Below are experts of layer 3 (counted from 0) of a mixture-of-experts language model. Rows are named gate (a neuron's input weights, with its number), up (a neuron's input weights, with its number), down (a neuron's output weights, with its number) and show model dimensions 0-127. Each number is 128 + 24 x the weight over its row's rms, rounded and kept within 0 to 255.
Before each expert's rows: a language model's description of what the expert responds to. This comes from a sample of Wikipedia text that the model never trained on.

# expert 15
What it handles: Mid-word Latinate stems
gate0 [ 83 107 142 117 129 126 159 137 145 107 131 147 129 116 123 112 106 123 115 140 172 168 104 110 152 129 147 131 131 102  98 118 174 133 124 161 157 135 149 176 102 121 133 100 155 133 115 135 135 130  90 109 104 161 133  95 117 101 107  99 142 143 141  87 149 100 139 152 115 156 187 126 119 147 149 113 104 136 141 114 130 138 172 211 157 146 144 167 124 162  79 147 104 126 159  60 122 140 129 134 110 156 112 152 106 136  86 138 112 139  94 137 148 147 150 135 139 165 117 113 132 160 107 109 136 112 129 132]
up0 [117 130 129 114 101 108 115 149 135 128 170 120 119 179 122 155 140 125 112 143 138 162 138 128 144 157 109  82 138 110  98 130 137 126 126 158 134 149 138 105 131 129 140  98 108 123 143  79 110 114 142  64 121 139 119 102 119 117 144 114 136 117  65 111 148 161 169 157 126 123 139 110  76 149 130  92 122 141 174 158 134 149 135 101  99 102  89 121 119 173 152 121 146 100 154 169 153 145 137 130 115 176 141 171 183 161 131 132 147 128 172 135 139 128  94 137 149 107 158  84 106 141  88 117 130 128 111 140]
down0 [127 149 128 139 117 126 137 138  48  85 104 125 111 110 129 109 126 142 112 112 147 122 157 178 132 151 110 112 115  83 146 146 132 137 112 163 166 138 143 126 124  89 152 126  86 127 129  96 129 138  77 104 111 124 124 133 155 120 156 129 161 133 103 128 115 146 104 179 168 118 137 105 153 117 144 121 123 129 143 127 169 157 120 138 140 104 115 139 102 153 132 107 154  83 156 118 146 139 136 116 127 126 131 118 116 157 144 158 132 164 199  93  96 119  97  94 127 155 140 134  86 136 152 137  56 152 129 137]
gate1 [140 143  85  91 154 148 113 150 110 139 144 106 138 103 190 161  84 136 145 166 101 131 142 121 134 172 145  95  89 129 100 131 112 133 121 128  99 108 124  94 141 124 160 134 109 132 124 124  99 138 150 179  99 162 139 121 117 119  88 110 152 138 150 122 132 129 119 132 127  99  92 124 101 116 125 119 182 163 130 121 135 146 143 170 132 114 114 116  78 132 159 173 127 101 152 116 135 122  88 127 171 109 155 135 104 109  85 110 111 117 145 157 119  71 106 156 123 130  82 121 137 129 146 117 112 180 149 126]
up1 [106 133  75 129 157 131 180 146 154  88 124 120 136 190 122 138 153 169 125 171 124 126  90 116 111  71 172 177 134 120 168 151 153 141 109 144 112 146 114 102 149 126 116 124 126 131 139 130 144 139 132 100 121 152 127 130 129 124 106 103  99 122 167 123 115 141 107 132 128 106 115 124 137 122 113 110 121 128 153 155 112 118  98 131 133  94 110 112  70 121  60 157 100 114 121 118 118 138 169 130 162 132 144 161 126 141 106 167 135 116  68 119 123 148 132 152  89 157  85 130 113 112 120 138 174 141 131 138]
down1 [137 127  93 116 103 114 118  69 160 155 118 135 120 136 180 133  88 122 159 126 121 153  70 131 161 130 126 132 136 154  74 121 129  90  67 126 111 116 100 160 168 136 152 123 134 128 140 111 107 144 146 119 107 146 123 123 117 124  77 130 138 135 146 124 162  99 127 169 158 192 167 134 110 123 163 128 152  92 111 131 124 104 103 130 113 170 135 128  91 143 120 138 141 108 127  89 122 133  99 126 129 128 132  98 119 132  83 130 128 156 129  87 149  91 100 113 127  89  74 157 137 150 112 130 128 124 128 114]

# expert 28
What it handles: Word-initial consonant pieces
gate3 [144 120 145 147 120 133 133 157 139 128 133 117 118 134 124 123 116 160 175 156 132 138 127 115  88 126 121 170 129  92 150 118 105 137 134 171 118 136 150 146 158 121 128  96 120 122 127 137 106 126 111 130 101 166 140 141 130 123 106 148 136 126 125  92 108 103 115 102 131  82 160 119 136 135 136 127 167 150 167  97 148  85  94 167 130 112  84 106 164 139 145 132 145 181 122 141 133  96 145 185  93 158 137 110 112 133 155 110 139 112 116 147 128 173 140 146  79 125 181  65 125  96  90 178 171 134 134 128]
up3 [139  86 148 124 198 121 132 151 133 139 130 106 115 175  99 152 110 132 127 108 119 126 148 153 157 117 118 115 112 109 127 136 137 126 125 130 132 145  99 120  81 132 137 134 140 133  95 125 130 136 131 134 127 141 136 121 179 101 139 144 100 143 142  80 136 136 120 132 127 150 165 118 125 123 165  89 145 136 115 116 116 174  92  99 108 143 140 160 145 126 163 157 111 168 139 125 132 129 125 140 102 171 129 123 111 113 139 105  95 141 104 139 150 115 151 151  83 235 175 161 132 145 140  87 103 123 126 170]
down3 [152  79 132 186 145  94 118 124 146 128  82 133 162 138 109 137 117 125 124  73 117 168 114 143 114  69 131 149 107 105 157 137 127 101 174  75 161 126 105 116 106 152  95 125 107 121 165 132 154 120 110 135 123 140 152 110 126 111 150 167 124 103 141 122  92 147 159 153 108 115 111 122  94 133  81 144 131 138 131 148 153 183 139 118 119 154 174 174 141  91 145 158 130 107 127 138 125 139 123 114 119 149  99 101 144 125 123 102 108 160 162 148 110 125 112 118 125 162 116 110 147 139 124  96 167 150 101 133]
gate4 [127 120 129 129 107 109 111 115 115 121 153 128 158 132 104 136 146 124 103 139 116 120 127  96 133 167 151  79 116 134 118 110 102 135 157 145 131  75 157 128 212 116 163 134  89 133 125 154 106 108 140 127 125 126 104 105 112 102 143 172 125 133 190 177 147 103 116 126 119 139 120 113 132 135 162 103  94 149 151 137 144 177 138 137 166 124 124 163 150 128 161 135 150 158 136 171 118 121 141 116 139 148 124  73 115 171 101 121 106 150  59 115 127 129 127 108 130 115 173 133 159 132 165 132 130  98 133 116]
up4 [132 184 115 153 100 166  95 130 119 124 115 123 142 150 100  78 180 100 180 143 133 134 101 112  90 117 129 118 140 137 112 118 146 112 147 111 120 133 101  99 158 153 132 123 116 121 151 164 128 132 114  96 135 184 121 112 133 115 145 117 117 111 150 144 110 138 161 141 109 167 112 141 116 141 153 141 113 157  91 109 141 154 107 116 164  89 138 177 171 145 106  94 179 127 143 138 146 111 159 114 175 101 111  95 104 112 138 103 120 157 103 161 152 145 127 132 179 140 138 184 107 119 145 125 116 130 132 112]
down4 [125 119 122 119 106 156 115 141 170 143 178 135 122 173 126 133 143  95 120 121 125 117  87  64 152 115 109 122 133 165 119 137 130 113  95 130  94 143 110 181 198 134 142 121 136  84 102 126 137 139 102 193 156 186 112 115 161 102 124 120 146 126 122 128 162 101 125 102 162 152 114 107 123 137 137 130 111 127 144 116 178 108 131 139 122 132 103 168 147 124 143 131 121 145 113 125 146 114 154  86 116 137  90 150 132 116 121  52 162 110 136 114 147 104 151 130 120 127 130 109 142 131 127 142 167 144 128 101]

# expert 6
What it handles: Pronouns and numeral one
gate0 [167 167 164 164 154 132 134 142  96 153 114 150 128 130 124 114 147 131 125  89  98 114 129 136  88 122 133 125 117 143 119 126 144 109  94 164 159 143 123 120 147 129 123 106 175 131 124 157 116  90  98 105 186 109 138 117 164 156 107 125 167 139 143  98 104 127 155 121 102 116 129 144 148 141 102 146 141 150  96 151 100  69 114 138  94 129 151 123 100 109 127 125 101 173 188 106 134 108 167 112 134 181 118 114 133 149 115 100 120  95 147  81 148 111 131 136 131 124 160 110 150  86 141  92  90 129 114 112]
up0 [123 115 112 127 103  96 123 170 123 158 162 121 159 136 163 165  74 153 125 135 150 124 133 140 114 149 144 126  87 122  79 121 111 135 139 162 151 140 125 165 141 171 106 148 138 130 134 161 121 139 115 116 141 155 130 121 101 141 126 130 145 146 125  89  98 116 146 148 130 108  96 156 114 138  84 125 108 138 126 161 121 159 126 100 111 106 188 143 135 135 130 156 117 118 106 127 130  92 109  98 129 163 113 111 150 153 103 152 137 142  81  92 111 124 144 113  89 166 189 117 197 128 180 115 117 142 150 141]
down0 [117 188 105 130  86 187 144 130 125 136  94 135 176 117 125 162  84 119 114 124 144 103 160 136 148  86 199  95 141 156 113 181  79 120 128 123 139 125 113 127 124 136 112 108 121 151 142 143 138 151 148 132 128 132 115 104 124 118 132 113 161 109  92  71  92 152 168 144 171 158 109 117 120 140 117 125 107 157 114 132 157 152 130  86 114 139 127 121 146 129 128 130 112 132 110 171 109 112 121 130 158 105 139 133  65 129 158 125 157 113 126 152 138  96 163 152 129 120 106 115 116 118 143 116 105 118 105 157]
gate1 [133 141 156 119  97 143 147 119  88 114 137 131  94 168 129 141 134 101 119  58 133  86 138 140 124 135 130  90 151 129  65 148  89 147 120 135 163  99 124 117 124 136 137 142 115 132 152 115 123 147  92 117 112 144 130  92 159 138 132 143 116 111 147 129 146 167 127  78 126 159  93 155 159 117 157 137 100 105 168 106  91 107 160 125 123 125 112 102 148 135 157  72 154 166 140 121  97 152 112 133 104 123 101 182 157 123 126 107 145 142 125 116 140 125 164 127 137 123 170  91 166 131 101 127 107 109 101 160]
up1 [123 159 145 136  90 110  80 140 117 124 143 155 123  81 105 138 164 156 108 115  66 153 152 131 136 137 135 146 174 129  59 127 156 145 136 136 186 139 127 132 116 106 122  80 124 129 113 141 127  65 164 105 118  82 129 139 122 133 151 116 123 172 139 122 124  90 127 212 127 154 133 147 120 139 133 139 134 115 146 116 119  98 136 160 136 148 109 125 122 115 120 136 125 124 116  98 153 139 110 149 142 152 114 117 148 107 147 103 134 142 160 141  68 153 111 116 105 130 109 120 129  99  95 123 151 144 152 105]
down1 [ 86 176 151 128 109 133 130 153 119 111 168 132 168 112 109 163  81 145 141  89 156 143 134 135 114 129 133 115 121 129 118 118 136 115 129 118  75 123 152 110 150 127  84 116  88 138 176 131 128 132 178  90 112 111 115 116 141 165 137 151 124 171 119 122 119 103 175 102 107 131 104 102 104 119  80 145 137 132 176 119 135 153 155 120 132 142 124 146 116 104 118  93 136 109 110 131 111 142 181 170 140 102  96 103 129 153 162 157 127 129 184 149 118 145 176 109 126 153 133 112 137 121 109 174 138 132 125  97]

# expert 14
What it handles: Consonant pieces in names
gate0 [157 153  85  98 101 103 135 117 134 114  95 118 130 119  96 126  59 156 150 106 126 108 123  99 147 162 150 139 140 101 150 159 121 127 131 151 139 100 107 106 158 136 116 130 127 133 122 135 149 110 151  81 161 119 133 126  89 139 132 144 146 114  91 183 119 101 106 120 108 168  98 121 146 123  91 156 124 160 144 130 141 158 138 125 167 129 109  84 166 120 175 117 126 151 100 130 125 130 147 119 116  76  97 139 112 118 120 134 128 147 163 116 149 104  66 139 119 147 169 159 118 108  97 150 140 128  71 126]
up0 [145 120 162 141 134  91 102 122 107 148 127 157 150 109  77 122  96 138  98 139 136 102  97 134 129 122 127 110 136 122 154 149 103 119  88 164 148 149 118 148  74 137 108 133 127 120 127 161  93 177 137 107 135 172 132 149  88 146 131  59 100 119 147 146 119 146 150 118 112  90 123 134 141 141 123 133 140 140 166 146 152  94 117 180 108 131 121 107 138 148 139 162 111 122 173 151  91 111 168 107 127 119 158 207 130 179 132 125 156 154 145 131 144 107 127 130 135 150 114 120 136 135 126  83 136 123 147 144]
down0 [129 164  91 143 135 122 134 130 140 121 116  91 129 106 109 178 114 148 101 120 132 170 153 112 129 159  86  77 145 160 146 150 129 132 143 165 156 150 148 111  88 150 124 123  97 128 123 125 132  95 124 108 152 156 139 114  96 113 149 130 149 131 101 145 116 150 145 119 123 134 101  99  99 166 115 128 140 150 124 130 155 176 146 153 108 100 122 156 115 148 127 136 153 154 133  88 164 125 146 122 158 113 134 113 149 138 125 125  99 109 169 144  76 165  85 115 155 148 130 107 159 100 176  69 187 132 146 148]
gate1 [139 138 119 136 120 137 139 131  91 133 126 123 147 132 135 146 136  99 165 160 100 120 209 142 121 134 118 108 117  85 115 169 126 102 123 142 131 159 123 136  96 155 154  99 119 129 115 106 166  63 154 157 154 138 121 118 130 123 126 154 118 117 101 161 126 114 108 120 126 172 122 131 154 105 110 112  86 166 130 161 132  96 143 101  84 152 132 141 133 135 171 158 121 119 162 126 117 153  85 113 149 157 146 131 134 148 186 109 100 133 141 108 138 134  79  81 153 139  94 138 149 159  82 112 114 134 146 141]
up1 [145  95 140  96 132 109 155 157 178 123 137 186 153  64 125 136  88 122  74 115 103 119  85 141 138 103 142 158 143 160 163 117 138 139 150  97 112 124 149 178 119 126  97 107 131 126 160 151 143 113 115 143 102 143 108 126 142 100 130 156 145 131 106  95 164  98  72 115 110 119 115 139 133 147 126  81 101 135 165 144 130 121 119 131 115 160 169 102 144 150 126  99 144 126 141 136 150 143 171  92 128  95 165 138 156 158 151 139 135 113  82 135 117 135 148 107 115 132 126 110  94 109 137 103 125 106 153 128]
down1 [150 114 181 133 174 130 132 165 127 126 136 111 109 126 123 127 104  93 152 133 141 138 148 112 112 197 137 109 119 101 149 131 156 165  73  79 122 135 108 127 123 135 150 151 173 145 133 100 107 148 135  98 131 110 137 107 118 121 102 158 117 102 121 145 136  95 144 139 111 150 146 126 126 160 170 167 130 143 148 172 172  91 155 158 110 141 166 140 128 129  97 119 143 160  81 110 148 122  88  98 130 137 111 153 113 152 174 147 120 139 144 100 122 137 105 146 166  74 123 130 163 110 137 152 127 108 114 104]

# expert 9
What it handles: Numbers and plain prose words
gate2 [144 120 166 142 117 160 148 120 143 159 124 148 121 108 132  95 131 146 105 137  86 151 131 145 108 134 139 121 127 129 109 146 150 115 116 118  96 133  95 119  84 154 137 122 132 131 156 141 131 165  83  63 100 169 130 106 114 126 123 120 108 130 120 139  57 126  78 121 123 143 110 104 135 162 139 156  95 148 140  91 125  76 166 162 113  91 106 151 129 134 164 146 135 139 118 139  83 101 144 116 119 125 159  77 130 125 143 135 147 136 150 123 153 128 102 143 162 131 187  98 123 125 136 147 134 190 124 153]
up2 [151  93 183 150 138 195 118 178  97 148 127 110  91 130  98 124 119 137 100 155  56 152 111  96 119  97 119 122 119 119 140 126 117 138 103 133 117 113 145 133 129 144 166 180 112 129 116 124 142 122 160  95  97  74 141 132 127 124 103 110 134 138 143 127 111  96 141  84 180 125 132 141 112 133 132 106 112 106 112 120 124 134 177 126 103 124 138 156 124 151 115 117 143  81 138 106 143 125 122 107  87  91  88 108 124 150 134 128 132 166  95 152  69 136 122 140 104 119 154 119 152 131 138 152 134 161 130 119]
down2 [169 124 125 124  88 169 119 137 120 169 138 117 135  90 120  76 128 110 147 108  95 126 138 115 143 136 102 108 110 117 101 160  95 114 148 141 152 126  79 131 147 140 109 165 120  91 145 115 155 102 132 147 168  94  96 187 110 142 120 102 147 102 125 151 131 127 141 155 155 139 152 118 132 120 130 148  77 100 122 127  96  91 111 103 118 113 106 113 141  65 154 118 106 153 111 164 117 169 121 134 126 102 110 122 107  93  94  92 154 122 147 121 170 129 113 131 140 110 171 117 137 138 170 140 141 153 150 159]
gate3 [142 143 129 111 149 152  93 130  88 134 140 129 121 141  98 143 119 132 122 106  81 176 148 100 158 166 100 138  81 103 158 138 148 123 127 127 176 130 105 152  99 129 122  97  94 129 111 168 151 130 197 158 162 107 133 117 136 178 130 125  85 137 137 172 114 120 110 138  96 119 159 142 138 136 134 121 135 148 122 138 126 132 130 142 118 171 145 175 108 118 145 136 159 157  66 154 110 121 126 128 142 163 158 112 121 120 116 155 108 171 170 142 150 139 139 127 135 109 141  89 121 146 175 108 160 120 116 143]
up3 [107 131  93 131 118 167 162 105 144 125  91 141  62 124 112 123 121 111 124 118 182 154 136 147 127  99  83 132 123 138 129 113  82 139 122 130 144 134 102 113 132 139 118 128 161 131 127 135 124 135  97 151 139 127 136 140 120 124 111 144 135 134 157  98 105 121 133 121 139 163 119 139 164 147 105 128 126 162 129 142 129  88  79 155  99 131  93 114 143  92 144 123 138 163 141 120 120  73 120 144 106 163 131 163  97  90 102 125 151 108 150 140 128 147 139  96 139 130 169 225  83 142 153 117 154  89 118 107]
down3 [157 110 138 123 114  87 105 116 117  82 154 189 149 163 144 104 147 118 148 125 111 160 103  83 163 152 133 146 185 158 129 115 151  66 141 161 127 116 104 151 102 148  99 135 167  92 133 134  74  68 102 120 153 119 118 114  79  86 141 105  92 124 151 114 148 115 112 103  95 132 109 117 137  95 102 153 109 122 136 108 132 138  80 103 114 125 140 115  83 147 143 130 148 128 129 114 141 157 150 141 131 128 147 155 116 133 150 148 112 134 157 117 126 113 121 116 142 134 118  90 134 132 117 107 136 122 140 160]

# expert 1
What it handles: Word-stem pieces
gate4 [129 152 192 128 119 137 127 107 122 131 138 112 124 114 193 170 205 108 126  81 118 113 117 157 120 139 108 137 160 111  99 144 107 139 103 103 116 118 118 113 128 130 114 127  92 128 122 119 107 165 169 105 116 119 138 153 145 152 137 100  72 146 150  87 137 121 164 143 171  86 134 141 167 141 111 121  84 125 120  86 125  92 103 139  87 148 138 153 130 145 149 152 127 136 179 140 148 134 120 170 140 183 129 128 110 127 138 158 101 138 129 110 109 129 159 136 124  97 147 120 125 129 152 110 135 126 112 146]
up4 [ 90 128  96 152 128  91 127 165 128 108 102 147 122 121 151 131 158 116 154  85 118  82 107 161 172  97 165 116 105 130 128 134 181 103 130 147 131 130 109 122 127 145 131 122 111 129  91 148 119 117 120 115 124 145 131 147 156 109 100 108 155 112 121 114 133 156 172 148 115 138 154  95 172 129 139 103  85 133  98 125 118 139 180 143 100 160  84 155 128 127 160 103 119 107 148 134  94 100 102 114 106 181 165 161 112 115 139 133 120 111 101 117 127 126 170 171 195 128 115 105 114 140 111 146 134 144 157 113]
down4 [138 129 134 150 124 124 109 141 107 123 121 178 153  99 131 127 114 145 180  98 116  91 163  67 154 114 135 136 148 170 127 112 146 113 106 169 115 164 166 122 144 127 109 112 154 105 161 144 174 127 110 107 129 131 124 115 120 120  78 114 128 120 148 146  99  82 160 112  92 138 110 128 138 118 157 170 132  86 172 157  97 146 210 117 146 125 103 118 153 125 111 165  94 122  99 146  97 106 129 115 106 142 138  95 104 113 135 110  96 142  99 131 113 140 117 143 128 123  94 163 135 120 134 134 132 114 148 156]
gate5 [135 129 158 108 125 128 149 106 131 144 156 142 106 105 148 121 111 109 146 142 118 202 163 135 159 126 147 168 148 153 130 162 195 126 133 105 146 126 135 156 134 186 116 116  89 129 170 139 147 122 102 167 156 160 135 101  90 143 113 120 106 120 134 133 144 113 122 166 132 121 114  76 111 122 106 148 132 124 154  89 146 137 174 129 149 108 119  88 115 152 113 151 146 127  99 115 133 137 138 123 110  98 127 100 136 152  93  79  93 134  97 138 110 135 122 162 147 133 149 113 174 121  83 145  84 152 132 135]
up5 [121 131 143 120 142 113 106 163 149 120 153 130 142 105 199 166  62 100 138 118 146 129 124 106  99 135 155 176  64  79 130 136 139 139 125  95  87 136 127 119 137 128 114 105 119 128 169 129 145 125 129  95 134  95 130 120 150 115 119 121 150 126 124 143 109 131 107 152 136 130 147 119 133  93 115 148 119 120 112 147 127 174 105 133 115 108 133 107 142 108 129 114 160 120 140 134 151 105 120 134 163 126 116 173  86 154 106 119 171 150 101 125 117 111 159 124 116 145 117 223 109 147 154 156 131 101  90 147]
down5 [156 148 149 127 126 131 108 100 147 172  95 124 109 107 131 102 121 147 134 116  69 118  95  83 124 127 158 163 146 134 120 135 106 111  83 138 110 151 136 138 120  88  80 142 115 115 147  86 102 149 115 135 101  97 113 124 144 113  98 104 163  69 125 130  97 139 155 162 131 135 137 131 140 133 135 146 132 135 148 135 134 125 186 141 135 148 132 112 143 102  93 146  79 109 182 155 158 153  80 125 134 128 121 135 123 110 125  83 126 127 114 182 122  94 101 143 144 170 159 103 112 108 120 142 173 126 131 122]

# expert 63
What it handles: Numbers in tables
gate4 [118 119 148 157 137  97 144 160 143 148 136 126 144 137 100  99 123 143 108 158 138 128  65 122 128  97  84 146 124 114  97 136 106 121 122 115 142 163 127 132 143 140  98 111 215 127 130 116 121 133 140 112 151 150 134 129 125 156  92 143 126 140  78 122 181  81 127 152  90 140 118 116 146 143  79  88 110 145 130 152 100 109 123 101 117 131 137 162 164 134 103 111  94 113  82 152 143 143 150 159 127 170 144  96 146 141  98 112  98 128 140 173 129 125 163  98 120 100 151 102 117 122 116 144 125 108 114  88]
up4 [122 178 174 173 105 132 163 153 189 143 115 136 141 124 128 159 166 111 175 126 160 134 110 157 166  96 113 128 123 143 168 100 105 123 107 148 191 146 163 135 150 142 116 149 203 131 133 128 154 109 105 139 151 135 116 148 137 126 117 125 129 122 115 116 161 135 115 129 115 123 133 153 172 127 156 117  97  98 115  92 121 150 150 128 145 159 171 168 141 123 143  98 116 141 119 133 155 115 128 139 133 147 152 132 146 160 133 129 152 118  96 145 100 151 116 126 145 139 103 110  82 119 115  86  84 135 133 153]
down4 [140 113 162 107 133 109 135 150 119  75 116 144 152 116 150 122 123 175  91  97 130 146 169 123 129 133  81  79 129 112 145 156 129  81 154 138 114 105 111 145 111 134 159  81 101  71 123 106 122 117 162 163 148 120 152 114 125 183 162 145 131 129 116 161  92 128 183 128 147 101 122 139 121 143 123 105 126 135 126 152 114 109 159  72 132 165 103  95  90 132  99 147 136 140 164 118 126 114 128 135 157 142 118 141 115  95 168 126 105 106 123 106 110  90 151 119 119 136 124 185 132 116 132 137 111 113 144 113]
gate5 [123 121 146 136 145 118 126 124  95 130 158 140  95 138 122 111 150 104 111 133 141 138 143 141 161 165 149 107 140 148 149 147 116 127 138 147 116 138 141  92 163 105 164 140 216 127 145 112  87 120 135  99 149 159 124 125 131 151 113 110 172 122 120 110 160 106 155 119 114 139  87  95 135 129  93 110 113 162  76  76 163 125 118 114 119 155 109 152  97  89 160 121 109  92 109 146 119 129 149 161 156 162  82 130 137 146 151 119 106 133  98 138 170 112 153 132 125 140 143 184 116 158 131 146  90 110 113 138]
up5 [146 121 108 118 119 187 115 133 106 115  81 136 132  99 116 162  78 123 156  99 120  59 104  73 116 161 106 132 128 152 126  78 126 135 155 126  94 106 127 140 107 124 130 102 126 127 122 158 137 113 187 136 127 108 128 131  74 152 118 163 126 138 159 111 121 110 160 121 111 148 125 162 118 124 148 133 110 119 141 115  84 148 128 124 159 139 135 125 200  86 124 144 132 120 130 146 132 168  97  98 128 157 109 156 118 127 110 118 138 115 174 141 127 148 107 100  95 111 138 175 111 152 115 110 117 137 136 149]
down5 [117  99 109  94  95 158  93 125 141 190 160 117 147 153 134  96 126 102 128 143 136 134 142 134  96 150 139 113 127 103 110  95 109 106 157 177  96 137 125 129 157  90 141  86 136 101 146 154  99  97  97 147 129 102 111  99 159 155 102 137 118 149 103 127 125 126 142 170 165 104 127 120 152 124 129 126 147 122 118 112 128 108  95 136 103 132  97 162 153 154 159 118  81 114 134 150 140 147  96 127 143 101 126 127 153 136 141 112  95 138 141 110 137  85  86 114 136 129 163  83  82 139 180 120 131 110 141 183]